config.yaml
hidden_act: "squared_reglu"
normalize_top_k: true
init_std_router: 0.0154
vocab_size: 8509
norm: "layernorm"
norm_eps: 1e-06
max_seq_len: 1024
train_tokens: 516300000
max_steps: 7879
Below are experts of layer 9 (counted from 0) of a mixture-of-experts language model. Rows are named router (the router's row for the expert), gate (a neuron's input weights, with its number), up (a neuron's input weights, with its number), down (a neuron's output weights, with its number) and show model dimensions 0-111. Each number is 200 + 20 x the weight over its row's rms, rounded and kept within 0 to 999.
After each expert's rows: a language model's description of what the expert responds to; "gets" lists some tokens that make up at least twice as much of what it gets as of all text. This comes from a sample of Wikipedia text that the model never trained on. Tokens count by the router's weight.

# expert 30
router,223,224,204,218,201,219,204,174,192,200,251,209,179,168,181,216,198,178,225,243,233,170,183,176,209,194,230,204,260,180,211,192,188,224,205,178,208,196,194,223,195,202,196,188,170,170,187,220,167,180,183,208,226,211,206,159,212,228,172,196,215,188,194,188,222,163,204,180,229,206,191,188,186,213,233,209,201,204,172,219,213,154,206,235,210,220,179,184,216,172,186,162,224,216,196,182,226,187,203,222,179,163,201,173,170,200,193,220,209,217,184,200
gate0,211,198,177,234,206,221,199,191,198,240,235,225,212,176,171,200,190,218,219,167,200,181,203,225,233,214,187,216,196,235,205,229,208,185,174,196,200,193,199,200,187,223,211,170,206,210,203,193,171,175,190,222,186,177,163,216,223,195,195,215,211,191,216,213,230,191,190,178,177,207,214,197,223,201,176,202,205,216,185,217,187,197,214,200,194,205,212,164,214,177,220,206,196,226,165,166,234,205,228,206,184,185,194,182,208,187,193,211,193,205,222,219
up0,197,214,185,216,176,179,189,196,208,180,169,180,217,224,182,202,208,204,197,197,197,205,173,138,185,209,206,211,222,187,207,190,191,178,181,206,179,225,225,191,186,218,175,193,227,197,188,187,209,235,177,169,189,205,204,205,216,183,192,222,210,172,216,222,190,191,204,197,228,211,195,219,184,229,199,193,162,233,221,174,189,219,190,213,233,197,210,227,198,158,233,230,230,217,247,195,207,180,203,188,210,209,213,179,204,183,222,199,176,222,217,163
down0,158,206,213,233,184,225,171,195,225,192,194,208,190,224,155,232,217,200,200,187,221,204,177,186,187,164,207,204,217,204,192,211,188,236,223,181,203,211,202,203,189,208,186,208,163,173,204,205,184,213,184,215,231,191,213,195,214,176,194,193,194,159,244,213,227,207,200,239,196,232,191,191,196,177,186,227,200,215,212,191,184,190,193,185,191,155,205,225,197,194,232,194,186,228,237,222,212,228,173,229,168,212,218,180,242,190,200,179,190,191,203,195
It responds to: Word-initial prefixes. Opening word pieces and prefixes starting a word, such as st, re, de, un, dis, non-, plus opening quotes and parentheses.
gets: " st", " (", " \"", " re", "-", " un"

# expert 8
router,196,180,202,189,180,193,218,177,185,185,189,205,183,192,160,168,218,185,218,205,203,185,213,192,180,219,212,193,215,212,214,206,186,195,220,189,224,182,170,239,142,195,178,205,189,193,172,217,191,187,182,220,200,222,218,201,188,231,180,219,211,175,192,218,219,190,229,168,212,167,192,215,200,220,209,177,209,197,201,216,226,171,238,199,218,215,204,236,211,195,169,169,222,222,201,169,253,218,228,235,185,171,224,186,184,204,162,219,192,207,188,212
gate0,219,219,217,223,216,233,175,236,182,209,176,221,210,202,173,199,219,190,198,199,195,195,211,196,184,260,217,224,169,192,217,183,166,195,209,217,186,233,163,224,174,204,182,196,194,179,227,182,179,197,158,229,172,177,242,230,219,194,191,209,185,208,178,187,230,196,210,177,225,170,207,180,214,219,201,195,238,218,198,191,203,209,210,185,203,215,232,214,227,222,203,194,205,208,200,196,216,229,206,190,191,180,199,195,186,182,194,204,210,181,183,206
up0,208,184,200,194,181,204,193,198,214,224,189,192,210,230,194,169,190,194,177,185,196,205,207,223,234,170,229,231,169,220,192,195,194,196,224,191,209,200,225,211,227,202,179,214,178,197,189,168,176,193,202,231,206,176,229,182,242,187,188,212,207,167,210,230,199,215,221,183,184,203,196,213,196,198,226,212,181,204,206,212,169,161,216,162,193,197,263,195,208,178,184,194,164,223,178,179,198,212,223,239,218,198,197,232,232,194,198,174,193,191,205,197
down0,208,193,211,188,202,194,210,168,199,195,205,195,247,203,234,205,194,220,201,211,199,269,151,212,211,170,211,199,196,154,189,226,192,228,203,183,195,185,213,194,156,207,217,208,192,202,205,234,174,199,233,197,235,254,182,182,180,171,193,211,194,177,222,208,193,212,201,204,203,253,191,207,201,171,222,185,224,211,210,201,184,175,206,211,208,238,179,189,198,204,170,201,216,197,193,190,224,172,203,233,203,221,210,208,178,230,203,194,233,213,188,182
It responds to: Table row starts. Line breaks and leading pipe cells that begin table rows, plus first digits of years and numbers, like | 6, 1991.
gets: "\n", "| ", "|", "2", "1", "-"

# expert 28
router,187,199,211,220,189,185,223,185,203,196,195,225,202,178,169,177,176,203,215,202,202,189,198,193,193,197,222,194,206,190,191,236,212,196,205,181,245,158,203,204,171,203,204,203,190,198,193,222,188,190,199,193,216,204,217,178,202,226,204,235,199,152,238,205,216,207,236,179,206,183,200,200,207,213,215,190,195,212,191,217,211,160,197,199,216,196,180,244,208,184,178,181,227,252,245,176,216,209,207,234,190,175,208,171,178,183,202,206,206,219,195,187
gate0,175,204,201,213,242,182,220,203,203,199,174,226,174,195,158,165,192,218,228,163,216,150,185,214,201,191,207,225,192,172,187,211,199,200,210,186,229,199,211,161,228,211,188,167,212,188,201,203,205,197,201,208,180,204,206,208,214,211,259,213,201,187,164,207,200,194,218,205,198,194,209,186,209,190,180,211,201,189,212,215,187,210,185,193,203,197,189,193,174,184,181,191,204,197,202,185,232,222,191,213,192,223,224,224,199,234,228,195,200,212,225,196
up0,193,161,209,233,190,176,172,219,210,194,214,199,148,169,189,203,212,211,210,201,182,192,211,212,196,211,202,223,222,206,211,229,190,183,163,198,186,236,169,179,175,220,210,205,210,190,194,206,189,177,201,225,190,202,192,239,203,187,203,228,128,197,187,208,189,226,176,183,203,212,209,193,208,238,218,182,201,204,212,193,186,194,233,222,186,175,199,183,198,208,183,194,173,192,148,221,220,204,181,199,221,210,206,234,223,195,200,206,182,211,183,194
down0,146,187,223,193,165,238,231,204,156,232,205,208,214,203,191,197,199,224,193,216,174,212,183,187,230,219,212,211,236,176,216,179,197,188,185,199,200,207,189,177,224,145,180,207,200,205,197,230,224,205,208,172,207,195,215,160,200,190,180,213,201,190,221,184,221,176,191,202,192,200,169,227,209,216,163,170,181,207,233,200,215,180,179,183,191,195,190,227,205,188,168,213,217,195,205,164,232,193,235,206,222,212,207,186,199,219,229,191,194,205,180,210
It responds to: Line-start list items. Dash or first letter opening a new line in disambiguation lists, See also lists and infoboxes, e.g. - William Wilson House.
gets: "-", "=", "M", "|", "B", " of"

# expert 39
router,188,210,215,222,177,179,206,182,199,193,234,223,205,187,174,190,186,195,196,208,223,175,176,182,190,230,214,191,214,158,196,235,197,209,225,185,221,185,189,215,175,211,196,207,184,164,180,229,175,185,181,212,206,216,214,163,208,216,188,217,190,168,210,195,222,176,233,198,203,170,182,233,183,233,234,221,192,180,181,209,204,163,216,200,202,192,189,196,230,156,149,154,240,221,223,175,220,176,226,225,184,189,219,188,168,171,202,208,188,234,183,189
gate4,172,210,245,237,215,212,196,200,226,195,222,205,204,169,214,164,216,169,189,185,206,237,192,193,181,180,199,200,167,179,214,184,203,246,181,217,202,194,216,222,210,192,198,163,217,221,207,209,200,182,215,202,194,189,183,203,216,188,210,202,161,174,204,186,184,188,217,208,196,212,207,215,196,192,202,202,233,205,189,209,198,218,210,205,191,227,216,181,189,214,219,193,147,198,180,214,201,209,192,178,190,229,189,190,218,203,197,172,207,203,200,224
up4,226,213,205,227,202,182,188,162,201,201,243,266,204,197,164,207,209,191,210,205,216,182,181,183,198,235,178,199,196,192,194,202,167,212,176,216,243,212,227,205,229,201,170,237,215,204,196,170,208,164,181,213,171,210,192,218,208,205,182,191,165,187,179,164,188,197,210,198,204,227,202,208,189,204,191,251,171,154,159,177,186,215,247,186,190,194,198,221,211,167,167,182,205,211,207,213,197,215,223,185,219,214,203,210,220,172,192,215,177,219,211,204
down4,218,194,196,176,178,186,172,170,174,178,210,196,225,223,210,217,214,206,185,206,239,152,161,220,253,233,191,207,186,203,203,176,210,214,243,214,216,233,196,189,227,191,187,208,227,219,178,211,184,211,207,206,194,175,215,226,218,207,238,207,211,204,195,165,191,185,223,226,200,202,142,187,233,197,203,184,148,192,203,183,191,219,213,192,183,153,220,201,214,194,216,208,210,177,198,182,217,157,189,190,222,206,212,188,199,214,213,188,188,219,212,199
It responds to: Paragraph and section breaks. Line breaks after sentence-final periods and around == section headings ==, plus list dashes and table row breaks.
gets: "\n\n", ".", "\n", "==", "s.", "==="

# expert 38
router,207,185,195,189,199,210,232,186,184,205,190,215,191,186,179,175,214,185,216,216,223,192,208,179,199,232,224,206,194,184,206,225,193,192,236,197,219,189,200,216,195,203,186,219,193,192,198,227,171,177,182,208,211,223,204,174,199,202,179,209,217,175,196,208,194,193,240,160,213,167,180,218,185,220,222,214,201,207,187,210,212,161,215,215,193,210,162,216,210,175,139,177,229,222,240,195,223,187,240,219,201,177,220,177,175,192,186,218,203,207,188,194
gate0,208,194,201,213,213,146,203,200,206,200,191,193,205,224,209,210,184,197,186,186,234,212,192,180,218,217,176,210,216,169,210,215,203,198,230,225,196,208,192,207,198,193,187,224,171,173,206,197,188,214,216,213,250,182,170,196,158,167,147,215,193,196,212,180,194,227,219,162,232,238,205,195,185,185,202,191,203,201,206,182,226,226,210,174,214,193,233,241,169,184,240,220,222,146,229,207,202,194,215,179,223,167,201,191,201,173,188,181,209,170,201,200
up0,208,221,184,175,197,223,205,210,209,184,215,231,170,184,173,185,190,193,195,217,202,205,190,210,214,171,201,188,195,193,170,210,196,190,189,213,218,181,177,226,201,155,180,209,230,182,238,193,189,181,235,138,192,185,206,206,239,216,174,199,258,220,178,195,199,218,198,200,183,206,168,219,248,193,194,225,191,246,205,176,196,233,251,161,214,177,182,206,191,239,207,214,216,222,203,181,200,184,175,221,202,191,191,214,204,183,199,214,214,226,218,200
down0,196,188,178,216,193,218,175,180,176,197,148,183,164,195,200,194,198,203,206,192,218,200,196,213,178,197,199,198,205,190,172,251,156,174,204,202,176,224,193,178,222,231,201,210,213,175,178,205,222,178,197,245,205,208,222,151,173,220,212,219,157,237,211,201,192,183,182,218,215,202,220,214,148,177,217,222,213,210,216,186,170,205,210,201,174,221,200,201,242,208,199,183,179,217,223,176,203,204,218,189,192,253,186,244,179,211,196,187,197,191,205,216
It responds to: List item separators. Dashes, pipes, commas and line breaks separating items in bulleted lists and tables, often before names, like - John.
gets: "\n", "-", "|", " |", " and", ";"

# expert 51
router,198,171,213,217,208,194,201,189,203,196,233,230,203,151,168,204,175,177,210,224,215,196,201,173,200,201,219,179,223,156,200,210,189,218,215,194,222,190,178,210,214,213,175,197,181,182,157,215,209,193,157,214,206,197,210,150,196,215,191,196,210,190,188,203,203,201,192,190,215,189,221,208,198,240,245,218,209,205,188,227,211,183,227,194,203,190,191,211,194,208,169,162,221,224,201,176,217,212,210,221,144,209,223,215,184,180,156,226,205,245,190,216
gate0,213,148,224,178,228,207,190,162,180,216,181,217,183,185,208,214,169,225,190,236,196,192,185,162,215,207,219,163,221,190,200,156,193,203,187,199,201,209,147,184,218,213,206,226,191,193,227,168,224,219,217,188,176,199,206,190,217,203,211,207,200,198,193,168,188,197,185,173,173,196,193,197,201,229,206,197,196,187,214,213,196,198,206,233,197,200,210,226,201,198,194,174,221,205,219,176,160,208,187,223,167,219,198,266,220,186,209,207,181,210,245,199
up0,184,166,185,239,207,187,218,206,187,206,198,214,198,202,213,204,191,242,232,199,209,204,172,229,193,238,214,172,188,166,217,209,218,162,182,159,219,204,198,188,244,157,229,214,251,216,179,207,197,211,203,198,215,210,198,159,199,171,203,200,221,232,185,202,190,189,216,168,218,188,203,190,184,155,214,225,172,223,205,193,172,191,179,194,223,208,168,226,197,175,201,199,205,174,193,212,228,186,181,153,208,184,192,166,208,197,205,210,196,205,221,180
down0,223,240,192,196,172,202,233,198,214,228,177,193,203,187,181,217,183,177,209,186,201,225,195,247,175,184,244,193,162,232,236,203,191,181,229,195,201,192,204,204,212,143,170,186,229,208,214,220,189,157,216,158,188,184,221,181,211,212,204,196,219,192,197,196,244,176,228,211,163,201,191,214,181,210,197,229,186,184,192,181,177,201,169,177,227,187,203,218,193,173,169,198,206,196,218,202,202,142,197,190,200,176,231,180,163,211,217,201,156,195,213,174
It responds to: Prefixes and first syllables. Word-initial prefixes in descriptive or technical prose, such as pro-(ximity), un-(finished), sp-, dep-, exp-, sub-.
gets: " d", " un", " sp", " pro", " Sp", " dep"

# expert 7
router,219,183,233,236,184,194,209,188,215,203,213,191,212,195,164,185,196,173,214,237,191,196,176,183,187,217,207,196,231,146,235,208,217,185,229,184,201,195,195,220,182,231,185,226,211,161,196,209,198,229,184,187,210,210,243,173,180,220,175,206,199,179,196,216,218,181,238,195,224,188,188,184,176,212,208,232,189,168,178,216,184,191,217,185,228,182,202,230,207,170,174,199,245,221,223,182,219,209,216,229,165,189,223,182,190,192,188,212,203,203,205,197
gate0,201,195,202,224,195,224,175,187,205,211,187,194,173,196,219,168,215,196,222,200,196,212,187,261,222,187,190,170,195,179,165,176,167,210,213,217,205,217,185,170,185,212,212,221,221,217,206,229,225,197,228,191,224,234,204,215,201,205,181,171,221,193,163,201,210,207,219,224,193,234,179,223,222,208,189,204,185,153,172,194,216,229,186,202,179,213,183,192,210,192,213,183,224,181,229,215,212,201,212,194,164,183,232,165,226,175,192,203,180,170,226,194
up0,179,228,220,179,220,218,227,219,215,185,225,198,186,186,169,203,151,214,195,173,216,184,208,189,218,212,184,215,203,198,189,219,181,214,229,185,165,165,214,172,216,215,216,187,205,187,254,208,173,188,202,213,205,207,217,229,138,225,213,202,192,183,178,206,216,244,215,190,220,180,183,211,207,156,186,197,226,156,200,224,203,234,210,195,190,223,203,215,193,167,193,216,185,171,234,193,186,221,166,202,200,201,207,219,208,191,203,216,180,197,198,225
down0,135,190,205,195,198,204,194,182,188,211,197,214,192,199,155,186,181,209,201,223,249,205,203,182,182,212,204,231,201,178,205,209,175,204,188,220,198,204,173,193,209,242,196,175,200,190,187,196,167,208,187,211,237,188,223,243,183,193,229,191,197,204,183,201,195,181,169,209,172,199,215,212,226,233,227,208,191,205,218,208,206,181,202,202,213,227,207,155,233,213,227,249,181,218,194,196,239,194,195,196,177,197,221,192,193,222,207,220,203,187,183,186
It responds to: Citation punctuation and abbreviations. Periods, commas and parentheses in bibliographies, taxonomic authorities and tables, such as p., vol. punctuation, author initials J., et, ISBN.
gets: ".", ", ", " ", ").", ")", " ("